config = dict(
    router_noise=0.3,
    n_head=10,
    norm_place='pre',
    warmup_steps=200,
    schedule='wsd',
    batch_tokens=[32768, 65536, 98304],
)
Below are experts of layer 10 (counted from 0) of a mixture-of-experts language model. Rows are named router (the router's row for the expert), gate (a neuron's input weights, with its number), up (a neuron's input weights, with its number), down (a neuron's output weights, with its number) and show model dimensions 0-63. Each number is 128 + 32 x the weight over its row's rms, rounded and kept within 0 to 255. Numbers have three digits each.
After each expert's rows: a language model's description of what the expert responds to; "raises" lists some tokens whose logits its average output raises strongly, later layers aside. This comes from a sample of Wikipedia text that the model never trained on.

# expert 14
router:180109143108162082163185075160134110137153149154095097167065074124171088096119120094122104116155163121123061137112163091103143117166132185097098157139085107101151169139125083079104107169108123
gate0:155072158126137076179154150158053157158159074157182151151103120157145157123136098122072196134123120135158057138132217065110152149082136153118075148151076098082140129130141117138129126161125137
up0:099183053154148149105127124098132146136132117119104093115059158121085120160057189154150092130090157145076121113166098165062136079148100128156143128143215127108146147115112090158141112076162050
down0:140160088115102144158137125117142140133118175100059127180109116167070135098138158081143153109175186107094137058146118122111140128140093121092097154096100144140095082142172105104146150135164098
gate1:114136158141172158144148104142150195152164174127134046128156142109201102152108162145136187104142169097174125139130161186130175122092141132166179128128059185140182143086100136104132100140146137
up1:099133090132148114125100191108144121105153143118155133152084118110220159142179128135168166069136123102106087158116134084105128124139061124085133124120126165138108130099112171136125124080153091
down1:161118129112119130124064136175097092141100135062098117125132110132152173119137095144101151137086148143067129126169073170044105138089134123130128185162114170160105185126106178112175090098100098
gate2:203129073079111161142121109098134177136161132180101164067098154155137113176125159087153067119122140115042090092133201141068169099158100116098128173163141119143131157145122154136163115112135186
up2:153123124121124142152151132131146137142153085162135149115066105143144107160136148124143166077134152094077151147110180089155107147140114149141211176171168110162157130138141111100118153141132163
down2:096133133151135123133081127112158119115105124167099141098151154168090088138101107129096052183075123139082124127197118075111114134129150079101146141142113108133069242147199131141107139109157116
gate3:160124098195111057154126140097124101087112071141157134107133079121193188106122129139169157098102154109063085116096143096072121105109073102102088195173111120138121138133075122130203121192157141
up3:135140084130123099108064157193120143091125131159085158164119129138141148128159163126136083131103118099165146127129139188132119098097112131117098160109074110140154156144120191129122161073126067
down3:098213057133069124072074119150087154113181087196162093129133149057047112072096087112131098123156126112121158145185174131163124139158139121126117119109155112167170195124195139111149151151092141
It responds to: Descriptive prose words. Adjectives, adverbs, copulas and comparatives in explanatory prose, especially species descriptions, such as dark, smooth, very, not, more, is.
raises: " and", " the", " he", " was"

# expert 31
router:108142184160127072092105150145143112157151092176180127158170162090162132105085121167104078135140138125128145134145124124072183117130100099093149039106113096133088143154132126076122151201104121
gate0:155121171140124098110104112161103103174142153116059141173121114078146126176154115112066155141129114147143119154178115107122234149101106208153130077094154145096076170096122133101082121109148099
up0:131117131114095145136132127082093140182169148121178130122094126138139115104101161125144116121077167079099132161139131135157100107092096106128113131104178066139161039105143133128127129119156139
down0:113119109115109134111099178144130114091156154136125106162124205115161070104117162179100128113104110161144106064090131158123107148179148122114157107132080081117136143156103092088164158147125181
gate1:153139153110149162189136097186151180128091123092131161196125160149197147119168122133121158107135117107153094175140132099163145135085104172103157120070114143089084145174159085109199155145161137
up1:183124104125173153177187133081114158118114099142192123163084126130122196160148120114110082105164113188119129079147127132108130157104129079148125137165108202106159129153162123129096150151094187
down1:088138227143115173114141099064137082117107089145204127111126194105117108103128154126110060135157077137134080124154158105152114116078166111153113137177081100110089145119129107131105105133085112
gate2:171131130138134089138139149133134170144154189121150127193109110110146113110183111156125173110097081084150150147100084099137107150199197122149149163084086136091086128146105177186150120150152090
up2:111132071144142035151090073201110160156150139134142113145181144087123115077124096156109096133091135090182140123114131144147141132133131191161182146137078144151108103158117154113148080152139157
down2:121112095064143106081129138141127145140078109111114159138156103110098144102116078146178190102104188168175105117101147127115129049158132163087204100120136139084175159128097137131077154157147128
gate3:111126189102125122104132143190158052076114105127088054182145099118153109118157155127121103199184168093112179148121180116146118104144148129144068160117088094115105127165134128088148140175158097
up3:168174112062092159086121155146101139161088116106167131186122117113134083090161126170127155116137105101087114145130139147184068118154178090178116099219106139090117130155089142146172104132146133
down3:140123169102134055136114106098108101082090093087143152181137106099141129138160113174202136098107114140171099120190099118161160140194120107114072050089077141161141115128122104152121122167082164
It responds to: Verbs and auxiliaries. Main and auxiliary verbs after a subject, such as was, is, were, has, been, used, represented, often passive or past tense.
raises: " the", " a", " to", " by", " one", " an"

# expert 22
router:129137121166131183102102148153163127111093102100159143109146131170099138077106166121119133138054108127076156104157097153100029189096167108119111116116105210167115094143123176168165137142088128
gate0:141121182121148108135147090110116137186088145141116137073174119098105135150139135060137162057074104150133137112173174140119161121072085163071119095142045169133091081113135084110151127142166141
up0:152168122112119126138111155192098136116119146167152119098167138116115094153116132109120170112112085105103129122155133190072061179153102163121089099152117198104110168110129093092080123145157077
down0:094161111159132111130106215091102142094136083140160099182134135074074071161137188108160194086144086150151169100087106082137090110157108156152059118178158167098143157118171164148090108203079150
gate1:131180123109086129169193135144148122073175140108197130142141120083115098118133169124153120093055158161074103144080130106191125061133159100083158117161167088167199177094095131162114166165144113
up1:140125182128124094103116162141126074181068114155099139151130172106144121137180082155116059080141112091143119166198125137179159094107149160162120135093128132056150112123107150162087177109070146
down1:152114111131130080116130174150127118131101144106097154125075163109141166168097116116155044095144193125095045157110139198147192152167180143094055108159151103108082140109135134108111098117106067
gate2:168149165150114185113188120078064088118131103154126100101176116121084144171161094143133147139161052093131123180133123160123150171147116123084166102111116083153135105142112124179121118084191122
up2:172061089106128096188116179095131141179112119069144126175126136137123122138096132138094087095173145152164125097110166143079160079157098127163136121198118117152138148099102125085111172131135128
down2:178150138119170158139162169116079111168059107143152067123052059098137106135089135115166131092169066074108142125084186113103182130163147156121077134089160135178101114151051113103126091128137091
gate3:061127099075124147165127099141139095112165106117079150164175145097105141178120110146136083142076134166134135189114112149113141142133102095184120098157125135135133152156165112146128157140141184
up3:134148123084188142148166136145171096122093141124173092095092078121132130147102143169110124098148140108102171096138154099189111069190127136125111142097135049072155155055139128147153149086131106
down3:130125159121183106085148132148158125064120120064105095077135126157102198115205132129171124185115120072116191133114190149150111117157089076135152145118078107140122149108138102110145076105122167
It responds to: All-caps and table codes. Pieces of all-caps text and abbreviation codes, semicolon-separated race results like TAL 14;, and pipes or closing parentheses in tables.
raises: " |", "\n", " ("

# expert 29
router:103081141089122113111181079098142133139132122156097130161175135067110133117058125092126182110084150129134116206124146116187110109078131116116114128107175101119083113193150151077149147158116099
gate0:125128106130146135152130137110124086080157065123094175141172141044102167135102096122146111192107087118176073098117139105062130132088091140075087093113160124150079147121132080131136116164106156
up0:100146151106143135209156183098145071152104122097144123113151121157052129126150149162131059127071123129163121178169177139155100097127143077126111174142090125145156081126133118179165133130135169
down0:160093148163137114083170151129099088164122091111120068104115109112104163080130118122141154151116077080151113133085185078152120142136179139075123141141104115136197120120161152095126118185053143
gate1:163139172182129146093176087094066157176181188143089094126102106124108167188154145106165155125161163146121183147100132119130079108137175103127090136070150119136135103114102130123179113152110175
up1:146082127142134085135122111088081222135126145060094155098108100151117141194096141108108181166160161114149117125138090127130085124190089151139089165125116102096089078153128116085157148094109118
down1:125157148178147091081114178126089149093066104139162183075157135157126127126167106126139080121169171144057140141164114137175092092132116094134195037187117094099127125164122153117102137133115124
gate2:088181169153120145151123142152206131096121155141114120104124136103103112157099154109114102154143108141169117106138182125124143167100121096153103094071166086152103157161167085095093172141078163
up2:125110036146140115114148133116139174110116093152157061082192129151127183104121098153122159091099143114097134122171080218107111128135138137074158074187149115110069130094149118088167211075124121
down2:150122124136101096137143187146127057134086097088149150110126168148084126113099098130157172174152052149087177172127138051133009153058118049116167176097133102186114065194160088119089159107129183
gate3:121110155173130146102104183077154152165140151113122123208072181144116143093092099117124194162098145113150132089131132160166156120086166115101092130096172090138168132128106089140136155183141133
up3:099121117131169135165098137128116162132106130097144124121095109180136149077111107110078170137150153112152102116156138135112094182132111149083089162074148106114127110148172059134094131147151144
down3:144172132197077148115105195125139067127136185145113168125172188148214157149160093126175102129099111093114125118153135173140138136096104137092114116087131119116084129099105079159156116087161124
It responds to: Infobox fields, coordinates, headings. Field labels and values in infoboxes, coordinate symbols, table separators and section headings, such as Mission duration, ″N, ==See also==.
raises: "'s", " he", " who", " and", "if"

# expert 13
router:215128096147134148084186138145118146148099099120081121131176066143131109140069123097137120126101107122113155173138113160131163132130120103119135109138115196131170125143065117094122095100081167
gate0:127106104191140119162190107129096125139140136072138145177089111141129126094112102060108184136108081136096126095123049145119168140170104066165131169117170099126045159142127140099078121135124123
up0:077094153216148129126114049189126136114140156167135137121177119136101140112176113135141073115125157095064113163148120120127128155118113137145111104112147160123132112185186103101119114147089126
down0:055123097102085151135107126114148091100109161080093191145098101169169159102175147169096125132123114147161213118170148107099110092122166140145118128116142135108179136139135162160138099144123141
gate1:151118129191083123090197107160075096094167109147094093091128118171141062124143089157118126138129150156127093172101188162136169103149109142096151096155139128144187081179145115123132096179143211
up1:102173131095115197078118130145064109161113128069121107174110145061120191165079110095121081141142180115120099138142126094167124136092195140146140158167117087185106150118143126153144154145108159
down1:092134142107074123131109107174116087156119119147118132118088125122162151101174192115161219165147146062136152086114159101151068156113134131179147079113091103123134154067127115171126094181115144
gate2:134106140109155107163149150162062157140172095125151100174129139072124091123092098157138119130041108148120172119197140151140127061126139143136080114119116180089129103122097105083085129143179117
up2:154116139146160061103063117108137132122095133115135166092184129181099133124146139141148181097128090169127128168125071080051058156118145136161185183133115165129123168136188127127118144100129137
down2:129099148097120118110136172133096111118135116116080118148072171131078155161152096143135145091149099152065133164104137132089128102124061086116104135169157059150137116080136098129167140115087131
gate3:146123189168105112165114132101112141156099161132085075128129152116106059178124117103083122159146135142057138169136152156075170093158168086183131156095178139081103102133076144104083122169142123
up3:150122090089165124125081157114127132187097168190062116141114091164102159147115087141153112133123116087143193116155048121102096105094091101161127130122082142105126039146108132166125126172165181
down3:025099118122129116097161124117160192150130116143141066109180134181170096144130156098111158101078142114158112107149158153098099121124136059105112174172143123144145144116113070189120157125075142
It responds to: Name-ending suffixes. Final pieces of names and compounds such as -ers, -field, -ley, -ford, -son, Creek, Street, often in sports team tables.
raises: " and", ",", " |", "\n", "-", " in"

# expert 30
router:100098158122116127147118136201140096122168198062148169098151087154091130149144162097124134106158091085126098115131116100134103139163102161075120202151133115170126146136176139172128142132119123
gate0:171091084137127120148110144121107128115157161193161141149116115163142132179115147118182164130133126167139107155082127171141185136105134144138150167193085147099167118091162167104217085094125100
up0:183175158114128109182122143115142124136131164158114165174108129174097120107145151169198171165128160192151069149063132142139152155107162118091129082099109124112110099090086163155123173098094161
down0:161126129153213145144162100117111190169124092175126147122151078074116193135124130154145076092197094157120103094139141122137148127127135098121128076125111140153097115098140166096085064100189150
gate1:071144222112149124181200148149156077052139129098177149175135162152102161095129158134109142092124144113172140147194112153082145179151097170117118120135147114124143098115098108127111137127167108
up1:129092142132103156198166120108169154101098098145123095101094100115120104111130101106099143136152145163146175100094130101095146089070152094120104140150155090118170118210109188138092158109150111
down1:151135119123090101157184123113073145119117119240112066142103121173186154105121132154165095104129110098116113134109164156188174123126107097149138134164144081108162149160110105124117124151077175
gate2:092156204130125103168127121152123067161143123147139153092106132144103177182171123155182133127100168078103104136127140072172087150143136123141161167184120184196159130103163124088169083087164161
up2:207082104128087145103150124136093121146142126100136137172151093113151107157128094113113105097098114147187118163112090121080180068162137051159057153214133145141062107103084184127128082098075109
down2:094186110141118140078140116135085153107130082109094190180132140130100119111113062094057139092120177129136166122078078149138136155123104097093093126087116117106128156100073098129083186118092128
gate3:169129117105090073093132170110115098128168114116106132129118123123147150189080093106110184141166114145109144037098117119099113129132153119099143113128137121109100067079084095119114160062149159
up3:160105146149072144150133093157156086118064121153089091052134143170125171105154102143167109139154185148186103097094141129044138177118146153169158164184172133082125148097131141157170172219164147
down3:134127142154099084159115148177158109096147100087094152135120114155195135116077143091149145172101152115116145132155142167144131192124143098157155129146176106111051102097092133137141114119175122
It responds to: Word-initial syllable fragments. Early syllable pieces of long common English words before endings like -ing, -ic: imm-at-urity, am-n-esty, ph, investig.
raises: "i", "o", "ar", "os", "is", "a"

# expert 5
router:150135132088096124137104136092142143134056120087139162152152171113166131113138157113146115140190146105183125139211162174188151182139138092177130189144128144149097112140078133109111162117166125
gate0:182080183119117111111077124135111073151169097159146169162141131069114090193177128127152126164109169144146138153063077140107129162078167156168170166114085120158143121097072158104144105140134125
up0:109127164109114028156086123148117126110119114154177115135115130121097109154163107133110111065099112135105166121147133123204135181094117191096135152123135132098146144133138140126153164133169094
down0:013130145168102172125061100159150041104124173141175137095148068101157121195124104136138116125091167144154145180145151061106129177146135089140175125147147117080146114103180085119096125199081099
gate1:138139172130169119177116104193096167108137110112123143115132135109096102158121142136102149132076127134127126088152110127175105144203115133090135246076142108170113111153089096090075124068161110
up1:153110111168114128123085135169170078151119129127072161102094113151108144123140093170139186195070097070114122089141120122145132122131120160132094154051146139163100205096147129130127082102121153
down1:109123123088063141061178144129140136127104167147059145079184091076101052139099116122102134164141131140181133172141131153100109078148151133143145127089107169151134121125102166123083081102080158
gate2:129147103113118135102108091046128171115121089093154139074143118073155146074088098167081124146134154123094130088096074115099091116128110144074151173152156120096131149058106088124099156128138132
up2:125147127187126102150136078072137164109104133088146112080092127127130118073138103128095062131098169078124164116200077130171141138103125146112134183149163084140126131120111105104110173105149138
down2:106132160167143063122101104093161130162145080111178108130126181180127159116099128169122115150064170076133116139128072189135089153182126165090101171145173137080093078134177061167142152138196103
gate3:131089120126075120213125100129133147176099141091054132166086105141124100086123098146152098169086177108183099093122166084118161126160112094109118119178162156118151089168193092140135085137155176
up3:126016149091086156114164134099087118132198113110079108086143134173122119103150106120104134156128144142105110129198134131130119134111107128133117132095159118129070113165155140102167111171136101
down3:128102125194163131170169099094102091195161137133153085122115090137150151068098100139097098132154127129116136184123156125114076167127121142126113085112149128200118132072082074150157134192185140
It responds to: Non-English name syllables. Vowel and syllable pieces inside transliterated Asian, Arabic or other foreign names, such as Yachiyo, Nadeshiko, barangay, Shaun.
raises: " and", "'s", "\n", "-"